config = dict(
    norm='rmsnorm',
    positions='learned+rope',
    tie_embeddings=False,
    init_std_down=0.072,
    lr=0.00796,
    weight_decay=0.0,
    seq_len=512,
    train_tokens=293900000,
)
Below are experts of layer 11 (counted from 0) of a mixture-of-experts language model. Rows are named router (the router's row for the expert), gate (a neuron's input weights, with its number), up (a neuron's input weights, with its number) and show model dimensions 0-159. Each number is 500 + 25 x the weight over its row's rms, rounded and kept within 0 to 999. Numbers have three digits each.
After each expert's rows: a language model's description of what the expert responds to. This comes from a sample of Wikipedia text that the model never trained on.

# expert 4
router:515474480517495453502528486519495529524502446481492538485491501515485508459502458497508517474524512478508500515499501518475475475503488526496526490549453541458521461475468519493514445506509460489518538524519444485485498479476521515487511516527488501506541507478489525485492509474509458523524512481518488512472532490555476541547489507442459520491513507538455473519507466522519492499481479546513532490497504536514522507515459491477464519455471485500493544459471531497516511471469513
gate0:516492533522518501523501489518521519485498504482433507461489548497516506488531498476505500517507501462530488513504509482500504466507537536490518484473496486492499496477528530579487477541497492517479466503488516529485538467510498494444473522501481503468505508491459496453485536472503467480540560500504509500479537449511537518508538468496498479471464500555523487477468517552527501467511511511522532530481459482487502491505477487502483464479479523529480530478485522509516545476538457
up0:493510490524485477492529484500517508450470506491512504458498494492484479506531498544464529534496516491501479455498494569509499509476516479496496509479515464484512497479524514493470518481503509521504482456502487493509460510476472474523503493524475474548508497544488483488517448539509489478454450503525484472441478474491500522454496499529494515549476496492517490507536458548468504516545543499461513526511536554468515479523486464545518507458495497532536474519467477497489503498536472
It responds to: Word-final vowel endings

# expert 21
router:523473481545507459523524486550469468500517506472472508519471499524470476477475505526491511453493493485443522501486534497511499532485482506502505491504435517494529471462473488459492515500497510490546496496510474504444496484464547496482526485518516531502528509489498508509491514505493464450507487494496479503477537513548477481534467519501492501513476502524504488507510514550499483569477498515558537474464474555497503495530477505462512488459472465506511516493486499491487534443482540
gate1:465491533462535502485529459527483486467539506463508521461519470475511506476483524518481526499462480468480503500486479510497476498475462445500500488506481533453500489457489442465496497487439501502517492540506516533533434530507489480498535482533505539487522517498527539470471473481501514476515473534513492517495553445507479499509491518521502491499504457499516475490517496513531460545521500495542488483513507514501501534519469484479508510515494520467536526481453536471513474492529512
up1:535496501522504471490505508486489502526455498537508514531521474507483526517505494489516480523500488496548555536497435494503492507518498551489495462521471479499486540513528507482520502505509483480545562504517458554510502512497501481496479515456515455543481502524487515495480548493523483524488567500496528494513524476478520518512510506528517552505531498454500519496486493465493478507559515505451502466481502508467514487508525514524459472537549490554504530518523493513511513526465530
It responds to: Plural endings, parentheses

# expert 51
router:487465489520471493506494477526489531531485515461493523486497500499489509500486482544529524490508482471495513511479512543525524492507532522487469477526526488525540467477500516494462493516516497542485480464483508509478461506480522516556509457505505519505493486509544519458433507506511495506563516514510521485484546500550498561481477498463458502462488491511522523511513462523497490520518506519510510515502476546489518519495427474510488553498512487487524516450467505511519563452497498
gate2:536471487479488490489509510470545490477531485506494557513525481513488501483491484490512510532484510483515516514463471489471490504484503537528493521503549471510492464433541523476509480504543514516503523487515551487495468507513535496524490484470496517511475485507565475487504477475510487466477539526498503492493509482492506540482527539497488500469503501559480473507536472484542512504534477494469497480527482486537502516452522585503498494459530510458516527477451487488490552477508515
up2:534451505506467530496474505543483476502496496467507483483526482456522450482519474479475481487518482495499464475531515517554580510506500485451514470474527505496484507520525502526483495482519533532490480477515492471550468497481484529502511493490562495484466482504506523504514487514488483485525496517493443482465474462495478503543467474513482442470517477462488483498485536509501477516498510495493516516484519454466506448523510444532484500513477486481498518472500484524473509512495557
It responds to: Mid-word vowel pieces

# expert 45
router:520485519528476464533536482499519540532479470494463512490500533523470487493464495500489518491475573488499494520504520472505510467495506535498462488542503496479550491480443564476524490500528503520500517502487488525479498491446487459521525476523501493511480512510515573484504518485501486503493465476463462510444514528514490539507485480474462496495488487530482517536495436503512512538458500549501489465478488529492502486507504496516459520491516477503505520481517516470472529487453527
gate1:508490515449493495499498522511517497573477511494501491493510537551491446480531486504507563513526534509511507516550509463515509553523506507446471493490478487474528476472431506461483493494484529513517510506471504511519534552456474467477437532494518503510544526481513524507501512529489488471488526508500483472504492488494509492533486517525521484490441493506498520484562520492477530556510481492504480526496496520526480484461479492510499496510515480478526499489525490499457511534474503
up1:506521543543505481498512475526503484470513496476539461524519476469517542519506472479530499477496496510482506499489475534516488488477504475514494496498523508507501446495524500482484479524534496532526515500488468528452519508516478512538530530509499499499472497486489467439538503485524526483525524483501538544510455490510480503459481546514466509498559457539501515455484470481556501514527486520467538490516504563446509515531509500521496519501487510552497482464492516517458487477544506
It responds to: Year digits and dates

# expert 2
router:514496491510457482488491451518512533515495450454484530475514484506507508447504498523472510461478509499455490504458510531525472511491517541481502469499472527499505490475492512510514475508528482532485500479491464459507497549461494471526510420524523539491521536467541538486504537490525477493513511469517509540452509542564505473534472534495444497461483499506493487525503523535491509480480504537473537493493493524518480541530489481521494530479499477516510511480500492477499526485516503
gate0:558490533508501508481500498522513534508501471456470535540490504474523517534532476509480466474488534559522505441481530523495495486538538511509493497506469525511447535514493517521498459489497513518492537503499505463526491538513489498435529488510538487507530463515480499482498522472468505477503488518490493527496505470489511478506531489458511494524458441454502498488508517522523512498514471519499487470505515483517492474536478551477488541470473495475490547503454523550496534485471510
up0:472491493523528503523512479500526483517502547496478486502559492523475457509526496489464518551521513494502536486487481535518485516455492516467476506525467489497473527502512492519509515518479489496516516495497528422523490530463468500512522511522484494495498524558519508450504521480533484511507475515453484480494501522474478443513491483478463486475534497497474556501481491539492520548466475550530523515508479517515497511511492536511480527521478518502515465553462491551495516551511467
It responds to: Mid-word vowel pieces

# expert 39
router:497463489521455450546513510537494502485479432463474532497529515517498505469498513527532518471483496472507518527493509522490463487489484531446482476509483535478503458487477507467498496515501483507489538524528459523496479457473515505498484520468538491470503514469505571503511540467498510503517477483497470493528520523525490496488469512470452507445503509500475528532490475533482444540474506513484510501474507534504491498506481478466511495467461429491488524500511531497479529513480492
gate2:480505540470491486580521497494483511497499552500471501461482480544493485505490447470502502486529447529522474513502516506472509512501526515534484489498494523494489462524470483521500519535480473521513508536528463504500526508490526498491477484498511482536498502571515520554497514514495528513457500485510464520487459513507491507523470483511485483473464474503515502467480465547535485501470496502493469459491530492464487474527519493513514501485493542432517492456458475456533510519468519
up2:521505447464512484475527558487501492503494510493510526519534420548535505483534507478492504520490480540492517523523512465473482482482517534534521490522506497486488528509505520500517485504484468490529534536536511535534495462512496502498513490482523550500492505520501525489536476441499499499509509484453516562476539460500465477499527477493452477527501497533441512489443521495483455524476535499506523493498491494486538480467468503482549492509537500498451491494507510513490486509495502
It responds to: South Asian romanized names

# expert 54
router:500454532538505473517517472493487530505502499489494553542504508467481510463466527494488531478480520461492515560531531487524492517452487504505483500521475527480487498489477507476485533510505522510514507506448484522474493450470550482523518495486540497475482525472543517460472516507493461500524498455468466480513501493510517538503448512430500482441494536509518503510504507484532505529510501512463506501461453517488507522520496479466464500510463472463484525481487467459497508501480487
gate0:509510535486475436478495480485496563503516501489486551490516511478476504502507493504482494535488457544520494467554496523504526509470517534509568488480526501524423443508514515477502512473471490527518531531532515504478497488487531529509465522486512500479541503493507546495443525514559491489528530485524475517516482506469508583509508536501485496466509493483487491502508511529496521497508505525462535512518464484507502475510503514499495475504496475485507479510523493478510540468479472
up0:470508501517492492497479503513501510438525541524475511467489541498501472487482530478488475530528435527503522529473473484463540472486526513483478474501483531493485491488485502520480494482519498467509515455515462463503486510511481525519489435506484468526533516507534490518462518518523506510525483470509472530515510485489477517517535530451498471540513530538472457512491472517486476528522478488547480542538490517461493510475498486537507547487502509452454493487490494529470456539519488
It responds to: Prepositions and directional particles

# expert 22
router:511461470514506452498502454562450515502505489491475509502486523502481511470478493484494516466512502491470530514493531518503496498505475541514497507517459518497480488483494522472470504512484503486535506505476490510461467472475520512481529448515544520487485513486530501496483534527508488474524474414481462509463544516540474502526444532465483513517479511509525475493521497551501464532498494503556530466470489497490480522553469507459503509455511477503529517492474474478480511467498521
gate1:504520533501502462517491527519511517493492519517465543478501451498475511481500485519516442528453509530546428515504492497454507491500523527487470487510474480465502477469524528499476540480532457499486506513510522518505512503529494519484514531476507477513528465520559489525477500500501539505532512517458473545500469529502448507502513524505518498535484492467518508486513489474530513518473549536494534488485506515510462578519499490549497517496538527526502525506482498502525547513483509
up1:443480486499493546525520471505513516503504486506538523496525516466486515505460480471519500532530512508461501495521514502533472527543480482503482500500509485531467517501508473510564520514486512476503504542504497485530452534538464490513503480483491531478492517526482522504503504447489464535485476506518548465505518472496537505489480498478503521482508479552488460522505516490502486500450449494473509539524455476535496504460439521522488460458510478509487512474501512515489427507488537
It responds to: Plural and noun suffixes

# expert 20
router:510481502510473477529520466553484477505465459468466524464512492521460496478512485541514517505528493504495525518517518515484475491484520486482498514530477524478485483522495498515490528502520500515530514500474477533481458474483519521504500483516520519520508467480522573473500589491483494467517503496471479512480531563500526505499475516463464515493502469523500510516485451573518504517501516515542535483470447544489535493515483495506465495484466469486518521509483460488489510509508551
gate1:508473493485477493479503487523496486490472510512468520488492467484487493463473547515539496512513484533504518493507512496503482500519491466523424471470471515532468529549449476478497485496536502495493461493518424550473452508476473501502529522484505489503515508504537467511509526473464524513460506483485504485483574496482529483472476456543518510495480489522536494470458488534496542524529484494474507530500492490521460508539486485499534485522487491535542531471512501504531483517509516
up1:459500508523484501517498523504517500464550513522523484509469490466426504505491523522494471476481514483505483512504520488488486515465458467476526512502503504484499501519504535482497496475463513455557468516512514471473518510473514534546549518504458463488474493536486520489536493479536485461515532496474472486537473478476498489516507475492534481528514522518514525479512500523499511566476458557520511459472492549482527476505489511458521492509539461510483515508498479485521477521443477
It responds to: Year-initial digits, foreign bytes

# expert 15
router:536498443521459500520548503518517531512472475493468519485533502516514517471519481500515513471470541489467524526509509505484496485501494525491493528522440530511504459517461525471501524498532480492511516511489454480466499506454502486461525469510535507506492462503536494503461512480478463522533514462516480518471525531498523468539489530468501488452501482528530525495515477560504492515461497515523507445514512529511482477481484487461445530496480466456485512468487455498500509497475525
gate0:498486502502519504486473484497500474540497500477439496488489483434485528497518483485496594518456471500450488555511497519532482506520538435457467478460539508501510480485517520512468493506469493520508511508508494459490502520510505482506483519517476510501503490520494534511459538531515516484502514514525526537531512499492510535479489478497499471495503490519475504479468535467546514470555519505499495475527487469511500481447468490486523526479484541509502483534481450478508468501464520
up0:529514499513514501525541485484477528450478459529510551510480546549495515513491497508494462492539526473511527489516520491507474495498447526556525478468478490534485512503500483479514515487501488505490506512503465517504474474485538519499499482481513545481499518512493480498511497464493518539479516449468468450476475476525524472523479513521539535530481483481525491526468459539529474522461543519479501479472478496426505532509518497533477486513456493506476497519510502508539495520558494
It responds to: Commas, of, colons

# expert 11
router:471485442487486485487538491534475521499497519489472495478466509530486513493499494480502543475494544470466507532467538491526477511493490496479473457531442520493493471493476506467509503527508460498482506511495466468474475521478520471505499470495525460523520505475540497485491524483533486491521512457477480503519528510533536520510469534480496509471481477503468541484492462485513482566456529550507522448512495519471506489504497481481513494467460507474503519504466496423492499483509553
gate1:441527479465517545482535508540472502487565492525521501518483462517485524461500469504522490535478479502472495514514504532518464505506513494495500521532511524510509497526441460500505473503469443537483520468528520474541533499457495487527488524518507483540479486499484524496490497504464478519487514492498514519498543489469513487514468503508455547477467497530476513487530490494457551549484474507467457490529516517469469481523471517459465525516488512491502482477491474522455514494483487
up1:496480523517513506482521529496519516499484447499522505494507524543499491513509519519475527443537499519467503519487491552504509545514560515503541484483508438532513508499519485485498501481524521474522504521500496519458523472472465502488524521474470540510513525455503497443502481499536475464449490500484499478557508527509519479467482521516522485525492547471515520554472475496490499441502511507489520465516461504522467502495537455470491518510472489466506542535505500513493536518530507
It responds to: Conjunctions and infinitive to

# expert 3
router:502465507531489486494527445495502497538466448496487557506495522493517483472471478543505519502477504481501509533500523488532505510517469540494519526508486508491486454527488538508502517481496477536510501516498449498488477486465498495534500500516490507515503486479511494499477525517526511524516504442486461528485504519483485539485471499482459495488505470526505497517488490519532437562437463510529525485429494548496533510495472498492483511448498477541523501495480505475483556466495544
gate1:478502513514446480473517492505507515513514522499520529501489500525471507463526521532574477505521465504448548508514474526532470493527501490509503566498469513511517476535530496491488548497512480487529493477531451485473492497479549496481515545523522492507504468498486465472487516523509502512489465471479472506499517479520461534495491504469499481491509508504510527536487471537518465543477496521518492483446547480501500513473468511543536533549497469517542524511483495487485560519514508
up1:497515469504513507529473543479578507492496472507501498500518476498513474494487507538512511498520503536499523497496484487457492515501507521505494437475598494538481505504530507468501494465497542474488473495527504502509474510521480512516507502500525468518501483500523510523523500476540503510523505470526459476470495552488472523510523484506491509503497475524504439543497514495498534453502474508469515483530556497477498540539512470451494490512487494491427492449527539524489525484492509
It responds to: Non-Latin script bytes

# expert 32
router:506486467515497476554502494506488547520498481496475503501494495520513511473502516499486519490475529445457487520491508501536470530487482531459489523506451508478495480525456516510491508534517522518518504530465434498504471497478526502481522499490521480461491521474471498456471537511473441498537516457487488521447542512549510515479503549465500496474526499535453502498486511512521523518517485525481489462466467501459517498483510491495464507464519496483514550449488460452486507482489508
gate0:522528502496505480467505459463511513507518548509536507484485462533540473482516445491476490498479492482505474478461495489494508492469498483469504483470484526506541509467449523490515537474534481459462471473480534495491489514475514474507529506474481476494455498492509487477509509472532510479510481493503520481489533519515533557502494471503471494487439455565466487476445495498521460544482515457528484511470455486515537487518459499500495482471525480490454507485486497497504468532486506
up0:474509467492482533501545521510451488515482489458474460530481523507508514505483465503484495539507512435522484501551504536519482495493542512517494511479482457512489518490481530471503498499495491482505518497488514445489478535504521462454430486512489527467458484456474505485521499509442527511505506466517509485456536533471474518508545538502482485494513495477465531545462508477519511512504507501485483509519473459522488502472449489480487485451516485522480547517472515531482486500506483
It responds to: Location prepositions, compass words